From a checkpoint of a small mixture-of-experts model trained on Wikipedia.
Size: width 224, 166M parameters.
Training: a variant of SOAP for the experts, 858M tokens.
Below are experts of layer 7 (counted from 0) of a mixture-of-experts language model. Rows are named router (the router's row for the expert), down (a neuron's output weights, with its number) and show model dimensions 168-223. Each number is 128 + 24 x the weight over its row's rms, rounded and kept within 0 to 255. Numbers have three digits each.
After each expert's rows: a language model's description of what the expert responds to. This comes from a sample of Wikipedia text that the model never trained on.

# expert 16
router:130167108079120140149119145123105136128125136164109115147131129118110119153175137106134144147120170099115099106131156094159098163109144107145133155109135144141114137136
down0:107133120146129114129130156154101135144113102143133118120134134113089140119165125151166084120086099132152047090116095120111134162146104137106115099127069126105113069138
down1:173150112144139129097106162130097157154123130117122113142125187116106116132149161089115136186106125105165105132126095139147110137083152142137144121090124144141152155117
down2:132112118102110137126122139139137141116137128150157128128085098138116158163121088092074111129131126112121127109106168118098135138142133109122156095102125112125145116099
down3:121108137143164115120122179173080183138111151165182113142099139112147143108178135129136128142084135110129144133103105116152137128125164079125108114173138127132151097090
down4:095091136107127127139139134129119155083188100122143160134128098124137112074128148125120106145146100094155157142091153130114096091139151165127144091137130144120115122134
down5:151095124133180128139136120180133154136121087102146116088103128143133144149121106124122115092119112069102109097110103149160127120102100104174115130098095139155111117113
down6:114113162135190145160107147156119120125122130128131112160151116166123155165109117165102101138099113104108121139116121137116115132111100174158099081090105168126120141130
down7:141134099095119095120185111100122146150154130105106091159131103118113098141131092126108131108143150086083148101163159098109087077095118129107119134179142123127155152136
down8:132143133136143102128128122088102102124142142144107116131145155170134144124135144135138161122144126103104114162097120099149135148131132131104164173151116109146110079113
Words in album and song release descriptions, such as released, album, single, debuted, performing, plus "the" after released and track-list pipes.

# expert 35
router:135161133085114115145146128144144132111144147136101171102092144111127144125148108069121131112136157134117096117122161143174124133107118107108128127096115132150111160153
down0:117136176146172140134126143136112156143122129113107139132122153132157120095130138108151113130092131128127083117130099097159135148120145112131144075158168130129122116116
down1:128145157115150111110152135137107123148118139140140095089156136130119158118159123148175148103127092107183129114121136134140138108102118117130123113128148100193114147158
down2:112117138117088122105132110091103100142144118117130114085104168137140132127131134103148150146120143118139138119135137152156155154134138139156146157111172131094086106090
down3:123137132100127127106149151130162119109094144143075119141085109130123146099101125168144128103139090121153120124106141145142111155103090123124112117118146125087146105120
down4:130124126046152132108099116108115156134100121127113133144150108093120073112108108181112149128136131135133153181146125124151127139094118164137146133129177124118143070175
down5:107158119161124109155125142086147114124110119092161171103132126129175123160108158146109132119141163157084126109128074097106106072160134119157145112105159161160113107103
down6:065126157121135109138155107122132116128114163130122151134117113128087170154144100106133118153099119089120156116142096113138108115100092177164126139144160095143133132103
down7:103070142107128165189143095132168145171158120157147162173114168120148075155157116138135172175147131133125179113107149148110171179158139134126135149178120123116143130118
down8:105105121091123111131110117115144107147147118131127155094092123144077109121151157119099113125104132131109106137121129134159133106102131117130118105113080094128141141135
Word pieces inside German, Dutch, Scandinavian and Finnish names and titles, especially ä, ö, å, der, Die, en.

# expert 60
router:141161112089135109153159131177148116135123116156112117160084107109142102122114129092149174120144137181150117103168123145137109148113128127152159123113082129145149167140
down0:147108128125141095112103139158131096113131108111140144075155148135077095158100124110158170124170097152141139126130124122177159123184136152163154122087136130151109141123
down1:105141139152109139140149112156146095109114103150124103138119140130154126141152141144164125141121170116129151125136094135119139060169113097136138131111162146109122164137
down2:096114152096126141106123135155136103134146146121134145107131128117137063160142116128124147127114139143149140097102109115147100114117114117119123133126098135176121124128
down3:123083120126092104097181167136145156112098122132094141115108090107127140112153139132133106140156085143132112130161150116099124115137118154102139135153099119152138119115
down4:136092167138105153140112149126148130105135116127121127126104137137129109098123139155130079141134114057170125134128125107093136153143132177101145144112166135058124154160
down5:133123085102119132172141081143122130136145151135144123158101153154158130114120147110151132168090131123159138128204148112105112158093105128181156129116101135136114130128
down6:105131119139149102109143127173123176111097126166140097116122133121125123150121149130076157147114148147164144089116085193094159191126149121155113131144122127127081180152
down7:151126138152169146173161132083112143144122135086153153093084126139110140138107126148152104131094129135115136143139114125119151141180124100124131100104149099151109138145
down8:087106076085108117136133133149180080147097121120127108141114104145127087119137110127163117138108115133147144136119136159111123176158088116147126086143123146138157107135
Periods after initials and abbreviations, mid-name word-pieces and military ranks, common in shipwreck and list tables: J., No., Colonel, Masc-ota.

# expert 37
router:125121101127119122143161141106142154127130142122105136092121103168095127114184149142140186117133130158142107097131118110121107134108147163132124129097121115127117142128
down0:146121141105120091133074112129141114132129145115135096131124142140143150092137141118120136122160123123100142127106120158098157136098152143097105094105117128109094100153
down1:131137121153113116091092119104110107126143154120134128152151124176146120111131091146116142119099138133127137161116124117113113133116152145148118146115169108115130132153
down2:164146121124158158095097134130188143135075167119143137149180155126103151120155153100101117107153125108159096104106101167157152143128164153146163111139105123164100173175
down3:103121133152153121107138150132168107129117093167136118109196112120161113165108111159172113125119130094141067084127108128145082122138118150124132163108153139137120114134
down4:125117088134138114097110106132123133079118150127155131149131151132140166131114131127092128104102144131138145131170175078098140157125109129116105118113146115137122151152
down5:140126127147177131169141117108165119144102127107086134115141143111144175127107160131127160096147116141141169131111124086085177129070145135106085129107134101140148109076
down6:090115159127127138138089095147114116141134133123134156150146180150142129140112107153106132137142185140147128173141127146107166119128147125086171141074141081112130149150
down7:113114120131124088148118123151133134137110172112191132068165137143118130149146123112140095149099107122115127083114113128139123106108124122094153138129073085151129149142
down8:110141140138149098126144146142111136109097120149141158149097108136111069158126143175148144112120150096122178136078098132120124121165092121117153108088097081121129116132
The last two digits of years after 19 or 20, mostly in date ranges, career spans and filmography tables, such as 1980–1981, 2003.

# expert 55
router:102138138068123134137154134116150166132110131180128146104122106124154152141144143104155130106086163135155119100132101136114119101101120098125143123106099090137148119144
down0:172121126152140108158127099144164093103112131090128132108151111120132068123127153153132139167119129130102126147141128163133134089146143125112155153096124135118132129169
down1:113115128089120185153134120097161125122183130113154119118150122109144144171130107089137167124110138129106116116112103154117131128114119129156125152102175183178079122091
down2:180118172123123111141154168151153126174143110134115144078139117138133169122106082166133119110164164128105125135118071142146119117112124123099131116141121120110134143095
down3:122155130096121132118119142152107115100115126151125157153145132136130156162112084099118126124176069096126152102145132168123169138127155115141092156133124156166126127088
down4:121100135119118150136126143165116138132091178120166122148168109124150104135166137123149111160132101136115130104075133137134094140136139136084118117123129153157133128093
down5:128122118133147144124148142168095126125108128165161102112116167111144089116153155098131123152147110103121116133104142104144148144152118172124124171097128126163155117132
down6:113091152060137124150155125149106117115121140127102148097174092149130105128141076150122121152119119080153141168119131144189104139125119168133165133111174098176140158143
down7:107147143151093126106112101079123115116089133121162138156152128086139188148116146127097152147119102147105115149095147137126100120085144092119128166157129126121166135097
down8:134099134124140115125143146140136131161102156123129165139138133119105169100155113143108117162128127175126090134097109141163111108162098081126149107108123110119147135094
Nouns and adjectives naming a field or industry before a role or organization noun, such as medical, television, sports, education, research.

# expert 3
router:125150085125129120147121107121151132077078133138101140140129080121119187157127095116155132134139126159144102120125129098110126143098161120129134111119137123140104171139
down0:156119125117107160140167109127118127115143179132116120081095148170133117100067160137154139149111109129151127122150129132103128094136097094105142086152147147129134152130
down1:150131151151129094150150138122133106106144086149127127129154140093112187174105134141153135120122093135146152115137091164115122134126153121144161121131179108131107141134
down2:113138113138134130093126084147143140131126134176148133151113149099087122115103114137146120062110164171125113134132128076144092128109120133159091093099098130116145110110
down3:139118140114122148130128170113132103101122153101174129138151148109126159154092121169157146159153171128145093120128117121154084105111148124088123102162130122075143127147
down4:133159135104087111117154148104147136138096128137107136116080078075121172101138104135142117137166124134113165165142109107153115154111089132194130141148160107107156104120
down5:113123159074168142133121144131127114124123140144112112117147135135152190100182139099147142149142123122110143132150121125114090097106103101113100158127118166143186156126
down6:097166103116173147098123123110124106149095134091125144089129095104106106119139148090093150120086133104142076079135138122111099140119116125109111145121138154111141100148
down7:167154129158186136097172079158149150143149136130132123097134127126106159166138076113131117202100140121180129124148105118131131148126126134134132117166096108126087093136
down8:146118126158104141178139152100147129074143122123135140140186131119135168120121112112128134158135147150131128133093148124112101141140145133132101115091167163141133141122
Byte pieces of Thai, Japanese, Chinese and Devanagari script, plus numbers inside parentheses in sports and data tables, such as (12), (aged 82).

# expert 20
router:103143084120126139134136120174126138086079139129147129158102119118150124118136148090104117088128130142156119078128125125122126128105119083149144124087081153136146154160
down0:139106118096138150145119126098092063104155098136095118187069156151129078131127150114125126126101133090123108152121106128135128153103101149093150129129161107126189089098
down1:116079095113114154118115101127126110089154162068125102177092137150146115111130129118111169132091124107155094113116120137144148096129101109165136101108146082122138148128
down2:108138139126114160110168135139140124115145098104150076151153166150140085093157130135144126123139102164121130134136134145127146114128108133167151129111146138104153138107
down3:104151139096124113071130126128140147138110141117105106129152138203133104119084118116140145132085133091096118127166116129135115138125162159132107126112155126154119143100
down4:116168171117103166132118122102117121151137097131128144125172115143092140126125122103077138112125110105104150124147108107110131150178122126115128127147112108122166097181
down5:099138146122147124114128120123131106112116174149146170108096150110118144100123117134095097140148081139115148127116193114142154137139139144113133128069162130150112137090
down6:111115086111125094129153100121101123113150141113158161116124116181122118088131141131101194139129108173132131163163123099118160128095106131143134170113163157110132111119
down7:144125145133183130102138127074114112117130169128160103143130092174091148147143141165110130154164141105144122103131123103131120125138125109152116091116075089114106162110
down8:123085090135142107137113132139123130100091138127137131141137100124119123078094124116147165154114150119156155101106092115109124104108143120146137113107125144112123181099
Nouns for buildings, stonework and crafted objects, often after the, such as church, stone, temple, coat of arms, brick.

# expert 59
router:087125110136130115139117148138145158127100133166134119115087152157143123110136126136168171132144117124158112083147158139195121147126137137119154135120087148139093154171
down0:094124116157092146096087156110123145111122109135142128114086143161099142126079125103125141118112122140123146158102110153116093105097140130110130126120158096100126112107
down1:091152153119135163128098114152148170130125159099122125166124102144097143096128147121105108105117152133138094154130112094141099111160140117135134109140134091151161111136
down2:113134116125098112108122192116122122161120093124169119138142158137074131162127134148133111154137101112104128158163151086122092133131146106135127153151107115154124141146
down3:169171158128180162133139130152143127144116143177137136125128141122141134148107124183159137185100101136130163128122088129162114157144128101113142115106159143124141153144
down4:150134135110113170129180149108144105119126110096156139148147117119087136118149165126126125072114157162114123108121127154126133115128129133172107102145129126124136164085
down5:092120060145101148157088129124101133160137151123140125074093125159126122134117120151110091161144154102100101122124123106145137161128125124124157125132120119131088140161
down6:138169096116143126125117158177118132107133098151118122168143136107150128142162134156152146122100086155110084153151090113105152078095109111107132122105152111150119118123
down7:118129140115145108123155127135130147115133175089096110168127149105134090118144146105111078085141136116136080134111138132107154089111142100140092165151093112153176119116
down8:139117094201135112119093153102167141174123140149126122124120185119143152123107134144107139128146134137116134087099103176097129089122141123149121121156158117095159132195
Commas and subordinating conjunctions opening a new clause, such as where, when, because, although, that, but, usually followed by a subject.

# expert 57
router:157130102120134121136136164131171117138088138147118119111079145120120172128152147101149118161121191125129144105139160116134128140128131158120145115095107128098138143132
down0:128100137142129110130129116133111119121160126149094124111126125174122133094184154136073103123093160163129189111115182088133150093067123123128115140159150107146104138139
down1:098161129137092141110120145121106137157107145136069115147135126187110144118111179145136160176136168134139117104137091112103143096127123141156128139096156125120135168169
down2:110087162134125138088119113089150166133112116155136120151133125132124154148104121116138136142152153105112161160134114130156146082149141138115129098103107130104141117133
down3:163100118110187095099128097133119082141107131105114126086196142129114153134111112150118174148104137148131126145141104135148125142160132122146121147107123166148143130151
down4:143147131153149137151165101135115108139132145159150119140142192127111114133102124158121120144118135101131126168163137127115106118122098186149106129101099139162109118092
down5:141141120125098161146112153194130089135141127133145126109164129150119130141124113099096082127104112149157130143127136166105074132131114114110145111145097157131156132100
down6:130106141125105155114109116133104123097114128097117098105169118111113067159145086174095125122096140093118101119134150151101157149158142091074140178105099116129154119128
down7:127120113129118082102109126138113100152131148096122098150154128132129137130146141147155117140133108150130102140112100135110126117136128119110100161121177153122150150118
down8:138128126106120139135125181133134130118172127138137122177122181080111125134100178141123100151126142155118123172115110108167143115152165147123138123150166120129107123091
Dotted abbreviation pieces such as U.S., Jr., S.H.I.E.L.D., and numbers before a decimal point in tables of percentages or temperatures.

# expert 63
router:109125114124122119154152155199143145128139138175128126124105090149109136133120123116127169112134157097155138087138099141127101160097130142147149133133130103145123150153
down0:132121117143157080074125096161108156123130158096129183136138143115100095155124108125137117168127136124128155129118085107113066143153140104111133136154121131144150133115
down1:156093159131124108143119170173148115100098140110099123119123111130087174092139121182139131129129156156122105125097115116164155109163089145173155107168167125119143110126
down2:122117128103121104124125135165126165145121111127116119171131097128135140110160163172176136116132128167157129133117146097132155164156119137120124158117095117116122120127
down3:126108117179108105112132116116136120114092147144105128132092110138142110140120120113130090133099132117150153137124139130117140130121154089144121121136092100123118125147
down4:121127123129126158167151106147189177112098125106106125108153153121124154153135139141161158149178146117143076133146143138156150118109142097123155131128128126148116112157
down5:115134155126161064109165102133094174142127150159164139110149127126124139126159160096125108120101123084107135122125142139109145157127129098104127147105130075102197091107
down6:133111128072181133138148137149128138167116147103164106127109114118152116135144115100110113142118123146153164082122119104170133097055111147144081076150076148150125130095
down7:153136105134108159127108100167151160101149135079132172115106132123150111113174123170135109096146111159139091119144129173167114158155155112127096155146136116134138148120
down8:105148114117170118162145104133085116182112135117115144081139120148150151112142114102095161182156123114144141130127163148147093102121154135144154121087109112138078120157
Century digits of years (18, 19) in taxonomy and citations, decimal fractions in stats tables, ages after "aged", and °W.

# expert 12
router:122152115136116159117169146162123166137095139138134137149068131152123145114126093084138153133097156112118092113100132119122105151099142147138136149133117083175132166174
down0:107089115137139174108141134142135172118104156086076112151100106153178151147149162120125121073140133144115132116187165162138157154105115126129135134161168129121173141112
down1:143161097099059109093154126123160128134112102161156117135109096121160180158135134116158127116124121120159122146114125158137150141144118131137142119098141063156132142091
down2:148116154127082141137148139121101109119132170079121149160110162160130143112161137138139134103104153145136102133117117159154159119127153146116165149159154102138126092137
down3:126187120075143138112139132132137131135114148129151104103127175112137082173127115086114156149069094138115126109108131113155133128129105121127132168134124186132128106137
down4:112108124165138158137120144146100092120181164156135115101094089101119133154123109121157125104147095120150137138174164095109129132163116110131116131152122170111096127134
down5:116130123140148154145118095133124153123147093109100121171105139113142146098145112117061096175130195133124149182135121129120107134113107128161122190143131108104126142128
down6:136147132104109149137147102129128113098152128120126112151118176122112131155169099117162121159100113169092167152116139074165129112112108133140099096177083135148146175157
down7:180081108119149106167172103150122160111123098130105117139155141106108101139093121150100149134155169113123104111103130113124149092146142118089126153153159152157098129142
down8:107105158110149138156154105144161136119093093152108135150100096120120106128166100123065137114149132155098099160155120155093133157159149135126083127149140132098106096111
Country names and other proper nouns for nations, institutions or teams, often after in, of or in lists: Germany, Denmark, UK.

# expert 4
router:105162149130141123135131142156118162107122145140131146149070144150116125129162130096132146136122154124149100092105115124139110151112141100124151119100126106144116150183
down0:112158140143126145175155137179104126114146121101086145121125138163116102105151116141179090099145159120149115122133090107118152121147134165148104135133072141126129116110
down1:090140156128139121090142089108131122138113102107133114148120134141141163139121105151141143137158158129142185150081107096127152122144166118106136115150117119130109126074
down2:138127131121122137089139113092139109171182141136136170099140074160137111154149099101130120116126135123164150134141109112089145092148111123126139129101107135109161139129
down3:159125135165126093113141194151132096075105113112149125130129180142121103088125143124092166106152080121156141138113088113075152121124129143125120121140109123122107113108
down4:156121146133117139058080115095141100124133101140077127155148123158114125151096120155144127094120115125088203123094091108105149088091135138129130114133138150116155091141
down5:121153096112153104120153143111134146125117101096118132121103122133143144117128118167127116125128119123111194122132074076133099092142098141156116136134112132142135165120
down6:118157188066125138148132148164163139143157141144078148101110127128103132129121117120106101148118153111145123095115152159165097151104130149159134200121120125119135131106
down7:142102146067112101128136094118111174165100153121144090097123170117115120117083146124084125109109112143122088156114108129167093120095169133122116093116096115120131144113
down8:084145140133117148113120126141150092168130104149107131135118155114131103207126120089112166152127129153122150102137117141115161161095107130129151129111110099084083135156
Pronouns and subject nouns right before the main verb, such as it, they, which, who, or "the company" and "the program".

# expert 61
router:111136116090160130156151135183127135173119136184116131143087143148132146111125131089127166133135166147122113123103116097175108131087122135155128148139100125120150148160
down0:154134155103147154112114143170147116140117121167155141128094106118131140091149130156118122125107154135106117179125104130134118131102105098165116131082101092139153160123
down1:135118145123108149110147112095129138174131150111154096184140124152097095083104140139144135081106070144100091128100128106106184136170159135122122152161147145140120100106
down2:088149105120118162152134095115106115119124120125123110111121121085148135120109084136133108126130125159115126127110136139093126109124116149142102117177136129120136156111
down3:176146138128174083114135138112113129123132130176143149124171115123131156151143103158108110125111094167084095076106116111100160116145110166118109148162125147136091144106
down4:173164141112140135155120149105123154118124098141168092146106093154094147094168107151190130115147108144166098156123123135194155153119123117088158105125131141137124130155
down5:108126145105092158127115143126136110089129170156100114117106103153145176165122129198113112129124089119158159125133160163164096143120169146106093133141112115134088115110
down6:132112082173181124127160167124088182167138126072095128126136139151135179143083171145149163173116131123112132147154139130094148114129163081096127118140123123122100125131
down7:159099091113168121108143166140170060114134174116142128128095148104103148117141127170136106126122129151143099104141134147147141109097066163140103125132126146097153124094
down8:128067138107153122132082175118074138125087125151087148107110116156174098150124115111101122139115134164121121131114109162118156121166141088109110136145126064152131104152
Pipes and commas closing a table cell or clause, plus ending verbs and adverbs like lasted, continued, again, until.

# expert 31
router:137139105109138139114168142132128114137118143138092161115129121124138178137105150091134118085131167147124104131111138131096117170121126094115152141073143132127103115160
down0:151157114116104128176140076118155162165126103134116149131131140134138134139161164110138131147151141057129149104122161116146094109126104110131134126124104113166101148171
down1:173119117127106093140152112158138122138157092102126137115158115144130162120091119121159138159164153075125113159098133094141116135154143136093144106116138110178120143109
down2:127117110153163125132152155134172111156110150103122151138110117162125108131134122125129094164102110146125165136127119151136126106097138085145145144105129152146090136122
down3:171103124126150115114129115138144137159130086134134129121149135101132121101159111163175107102115124089126101126137130162145142145148112160169157123134114146109129183154
down4:131090155130097102123127127185124127130132130120111142144100082123101133123079101141130129141128144115139121158123144163106096131127133124114097135141111089098101150109
down5:126129117106133139098118159111163139133123076128176100125103141100113155115108114159130141087137092092101141127124095144122122122108049133120115106133130155137144132101
down6:093138192094132131158113099144131160105142096118143114142157120111122095149098090104131154111127135140118119140174117177127114103078118121166106134122160145141138131096
down7:122141178162132159133140121115149103120109124120092127109147138131122088169130139121211122141067138116152128129174106137108156124137153160092140109122111143120132094106
down8:153102118130022135139125155107105157130093140154111110100089116132079167116141152129145142133130134080120149136091132126122115143129168169145137133144119141155124115155
Words within military branch and unit names, such as Army, Corps, Infantry, Royal Air Force, 82nd Airborne Division.

# expert 2
router:123135110145143157149158152151112113111121149177139167129055124146161132117136146085123162106120149128137127111087108101105079139097108137142147124120094101121137137127
down0:172125108126138145099089159103143135074133155126113106162114143087173165097139130124122151105099119106075090108147100105138149146092147156160148094140109129122158112117
down1:119125076117114122141103161134143122101151166119142098123128171106123135124134179105184137146191151140125103170115105117115161152133134099148123146133123135125138117116
down2:101135121108132093097138153137114147134132090170097105132129153110081116108127119101134083121156091093064132152145125150124087133132160129130109123145052191101109120134
down3:148113091120099140131142140128110086140101130107150129103125129180072159117104127174133118075156143100124131136111164111151148121106075155103118131115095152124119133151
down4:140085169127104093104175137154083134134080079127102113116145139095107155121151113142110118118087134111145107078139113189123156101106071171118113138156101125095148092103
down5:104097106123180122093185134125110145120152125114131142144121142107116146126127122101121107107132109153139096107094111091130130151114132143112161131075192110140133115148
down6:098092111084134158137112172164147149131148075130129133125135117176140106118132112137123163179097148173142102150109147135095135106115154168159115160091150150118185168127
down7:130186121169091136094156089127141132130154168100133149118113117143120109158160099138125181140117115111109095122104160141064157121100142136130122135122168114171142140107
down8:095124141101070149179136099138138162128123134139069147141116110128158154132060139110107142136103128082139108142145132139136128122118136150178102134140102122143162108130
Common nouns right after a, an, of or an adjective, mostly plurals and architecture terms, such as style, structure, storeys, methods.

# expert 18
router:135109085113149168111152144153109166123075152139125106134080091096146109099108135072160156146109166102142105084124135140127144152093126120123136155120121136124140136159
down36:129129105143124129134108133138117134146094137136122095137125140133141127119147063126122156145087127088146131141114133154141102148145136169091150102081167096114123114105
down37:142098151140162121104141098099181081116100129155131136109151106135167143091126098134121166096124189141129102141130118115142108135145132122147138122106128113149105122118
down38:140117085121188149130144121114136125093148108116168134135116182134123131161104124138168150106152151112116074128109120163150143145132138157083090147130102119123144169152
down39:078149148184126104133134112145151124128101122123083145146127087112121154108097163108148099145135189125147118141113145135106127139166160132091113105163087142150092084135
down40:123093149142150140104134147161122117129119151147120162138137100131155103124067171134134159146104116177124141125145112125143152082151123066166160126112124102132154121162
down41:148130108146117057144092129101167124129103158114135073147139132080136119118161112107103111152125102089129153183107132162158133155150119119111083106136133133121119083091
down42:096161107108124143165127152131095164093136122129143118149134118095147142095115119164148146154168105101112139157142124167152096104151137116151155153129144078130106145136
down43:134174164118088142138123148145159139119145122151087133135175102125121153116121105118101081122080135107137131117190133089148133075122141123180184077094116102137152155112
down44:133171117117159153133073155119162115087129078126149118126132118133144127091160095191122177136117113130118141130191092136116130144156089145167095126137113121169119113160
Nouns for laws, treaties, constitutions, policies and legal actions in political or legal text: law, Treaty of, agreement, regulations.

# expert 50
router:120097128163122099145188125173122119158099150146121144130126119167127105115137080120144155107125159103128097109142176121158099164094162118107142135090115128134105164136
down0:109111089073111100110127122108125111157149094156168087091130171130132133111134136121184162143072113140130130161136105107090105142076109119103100126143135128115136133146
down1:124114136147125136113128088136150121160106106106130133065088143172117117070114140173179142138158148114154139165152111120103140123114128100119135160138145079138102128112
down2:167104132090125145149128122113124159125112124095114120139164084112118124131127106129154126095140095142122100088150092154149106112116082137144105108089110133135172142142
down3:111149129120111138088106113145125139127147102093126137115093091143135138104094128156183119105114121110074162097157142137144118126081163086134125142175114116159131142144
down4:136127145140160097142193150122143090121114089128138100118113119132142138127136118139133135129129148138125159106137122122127104126108090155143138138101102091105114160154
down5:114088160138114151156141110115099104114134158122133150115140121169138117127135119138161121171127107146162135097110122136067105123085103162135143169128126093113114110091
down6:121074081162168148099131103178145150129125118134113141114122121097141106165116087174101121114147077105107122145117156078095128145139133136150132082163093103142161126134
down7:150113136132109106120129129144153122116147134153095124120113146150163123087117085163176158115176086161112095124122100146106119152106087126127089100116128089121077137136
down8:124132134141104167126133162168141134091128118128134158128147133132160128116134132143144122139136129158058126131125118108120125136112125124095160109099110097158148120128
Nationality adjectives and occupations in short biography lines and list entries, such as American tennis player, British, footballer, politician.

# expert 30
router:128149115118138139142192128133171097138119127169085123129089066166137139175128120151181136108130120106090138097110115112115150146067176144116126134118148135180150146186
down0:115155188095116124102090145109134162150111111138127117137131116153099087186125098088134111091121117145120122147098088123112085173096092145163101143154121129148126142117
down1:091191119111104153129116101090085164109138165120143143131120138147160144138158166138143168138116094125180151174086076148136174108107137143085143122136164128145136126128
down2:113131098123116170119135175092134111124116145148123124136092115098144143122098171136092120144121128111111130091083152147136142100156095120157133122179124194144112100110
down3:108144113092099112123157118124164104153103139092150111104098163106158148144105164123132107092167121170089131127114119125106105156106098123129140103137151185127136151141
down4:156101068110145147161137165149116152126086100118076083149115125125170093084108131119142142153140135091111124100122095120118113111155134074125146128132082166136141111166
down5:125138130130126147141125107124098117117134155110077072127115169137082145108123116118132127154130115100149142164126104143115134161107164103093140130083137064120102125079
down6:131136082136152125084133122138159095122119127090151133103169116104153110118129106141153135108141132092171158147098102130112132110126109174144125184141153132166093065090
down7:108132097095098141129099129114093103098124126172147175118097128129105128147120136130150085156163150129120110133141142148110173133132151156079132100110120159084099142124
down8:115113116165132089142133160149169105163142166122151116116119152134136179117160103155130143138139120098099099104129143127105181141110115128164115096148138131157122139128
En dashes and digits inside sports scores and results tables, such as 6–0, 2–1, and pipe cells between standings numbers.

# expert 22
router:127115082134124134135178131148098143099150145182124129106126120142108153169146127133171117123141113095117131130141138141159140145106144131150158106113137125108117134145
down0:129100127133155123090126193128151143099146078155168100130154137108164131090139158114153133121164160110057183132135139114130137109123132151123063140144150134145142130131
down1:150108150167136140126144115156105100127175121191156142107097172107123130138147094123122128131099123113140122134146120132123117132137116123128120148129145140146113119128
down2:160147137118124134115170142112158156094084121161118093123112122097116136126118065128130092147155145118115135147145168134174104144139156130171156133112132145186155109121
down3:153120114099165152113121084150156100128065157099112143150141129089163147120111125120107155159119134102160193103171119065141109160112120117097127109139141159135160120133
down4:143154098152112101096152138122117135119182128130100101124117158137128122121144103114098102125149103109104131128133146141124113160112134134120110095145128114156149086130
down5:132194096121121134139111125159107155107135137144142137133136145112125130167163138140095132136110121083115151123156157112113099093141080117141108148144121139118128082109
down6:136067121137151111116104114142108119110158141158115123126140130159125121132164114124156090116111124121125113143130146147098111083100112119129123105137158122133107149152
down7:180137104117102109131137147095155109146115134093125132148167125132095118081095094136159179127135133109163128096092135119124118118099157091095127147135100122176116161108
down8:155115156100135147124145125115157119115111079164092182118144147103100135135140115083137115136131178108096166135141132101142156177120105098150141138135117116142115125165
Row-starting pipes and dashes in tables and infobox lists, and geographic coordinate parts such as ′, ″N, ″E, and their digits.

# expert 46
router:123125110126146131155129167129159159116088094138112091130101128155126121167151130072155163146121154120096119118163131148173107151116146103155161128131144160137129152146
down0:137154133082158123104134115116131113091123120085106104134103158132154117114105101177134115125138146158134122146113166138115120115088119083108176145151123156144156131083
down1:155167137134122121155105168101156130124180148117135129175073095095171119136152083135095140141128072166099100130169146124107138135145186125155117120130104145122111163123
down2:112095085150116115162132114084174078150158118105127165149121128149108128145133095123138134124085126100120111152156092142132114088119132161104189154137163150158098130102
down3:141165115137108165102104138112125154135121135105125126130107130134148097095132113161087152136189179160086122088141115140140164123142138114101163109135111107146154113123
down4:064147136124089172112151107127172102172103119183125106087144144117148140079133121108147121135146136125129098091142113117186126119101135114148110109147116126152135115156
down5:103128131117099131157116113138114170152112128112121122122095122083123121115126134117122131134142135129117151133147112154139133143113096119098171090143137104059114108161
down6:136145099139130138175163100160131142147142094153155131120175123123104151096103118082141112119157115128120118125124159126116149135119112119153114118163121149114162146079
down7:110115165100165125152133131151138120103129108137099143127163096133124097134151139096067127123119125115110125173121082129124088135101125151174148122166116115151149173136
down8:143118103125163093130120114113125077151112110125094088191123129156127108145178123126150133129120135125152126137153089159152170151143098120124105180171103128128135108159
Word pieces inside Latin genus and species names in taxonomy lists, such as -ensis, -atus, -is, -ia, and Binomial.

# expert 9
router:114142099092107153109142129127138132118124155185121160153097111159149096133190109101126111119089150091109096111116113142113114112094146119135102125104132116160122140122
down0:122142101178101146129119182133160096142121132138145122111064122132137163174127141132114145132092149114111164125148106161108126116127106147089127140130149128074081172131
down1:117121112098127138103140114115134093145137104126104122120099085141088174108137113103142139109148138156140137107108121125130069120113100120105135091162116150168157136134
down2:165134160129121103149167179135087118123117111128171133125127122119123144147135108141121158177154161094106134137100158102124125153154102111133146121190107115119118054143
down3:086160142121105134115133145116118110106120171173094136151118127106132128122141066135147168142083124134154157140106089150128177111132115130096104116136195132165144150125
down4:161169162126130143157141138159135101148137158144170130124148100146143138144129097136117134121126117076124136138122115084126074124139132125106105141129109160122150091124
down5:141111142090124177115085119128137143100130134172154157125127090141115122131151121149161122152157118113142163079077117145093143116097143129127135133119132161148143131164
down6:122113120113106124176139093187110125092097127134172156118208129121061122103123130123147114157156112108134096103092113138132133111136148133137143111138150159116098133116
down7:106112148136180107126165149128113116131127058158132091144139101126150186151124094111102115133144158126121136148134129125140143118162138104143155147147107200160134112107
down8:111153109117121137088155140124078119129130109098083080118138093077158112103161134146099110121126159171085146118108110135075122121123115165091103140138109158143144126138
Nouns for competitions and media works after "the" or "his" in sports and career prose, such as game, match, tournament, debut, album.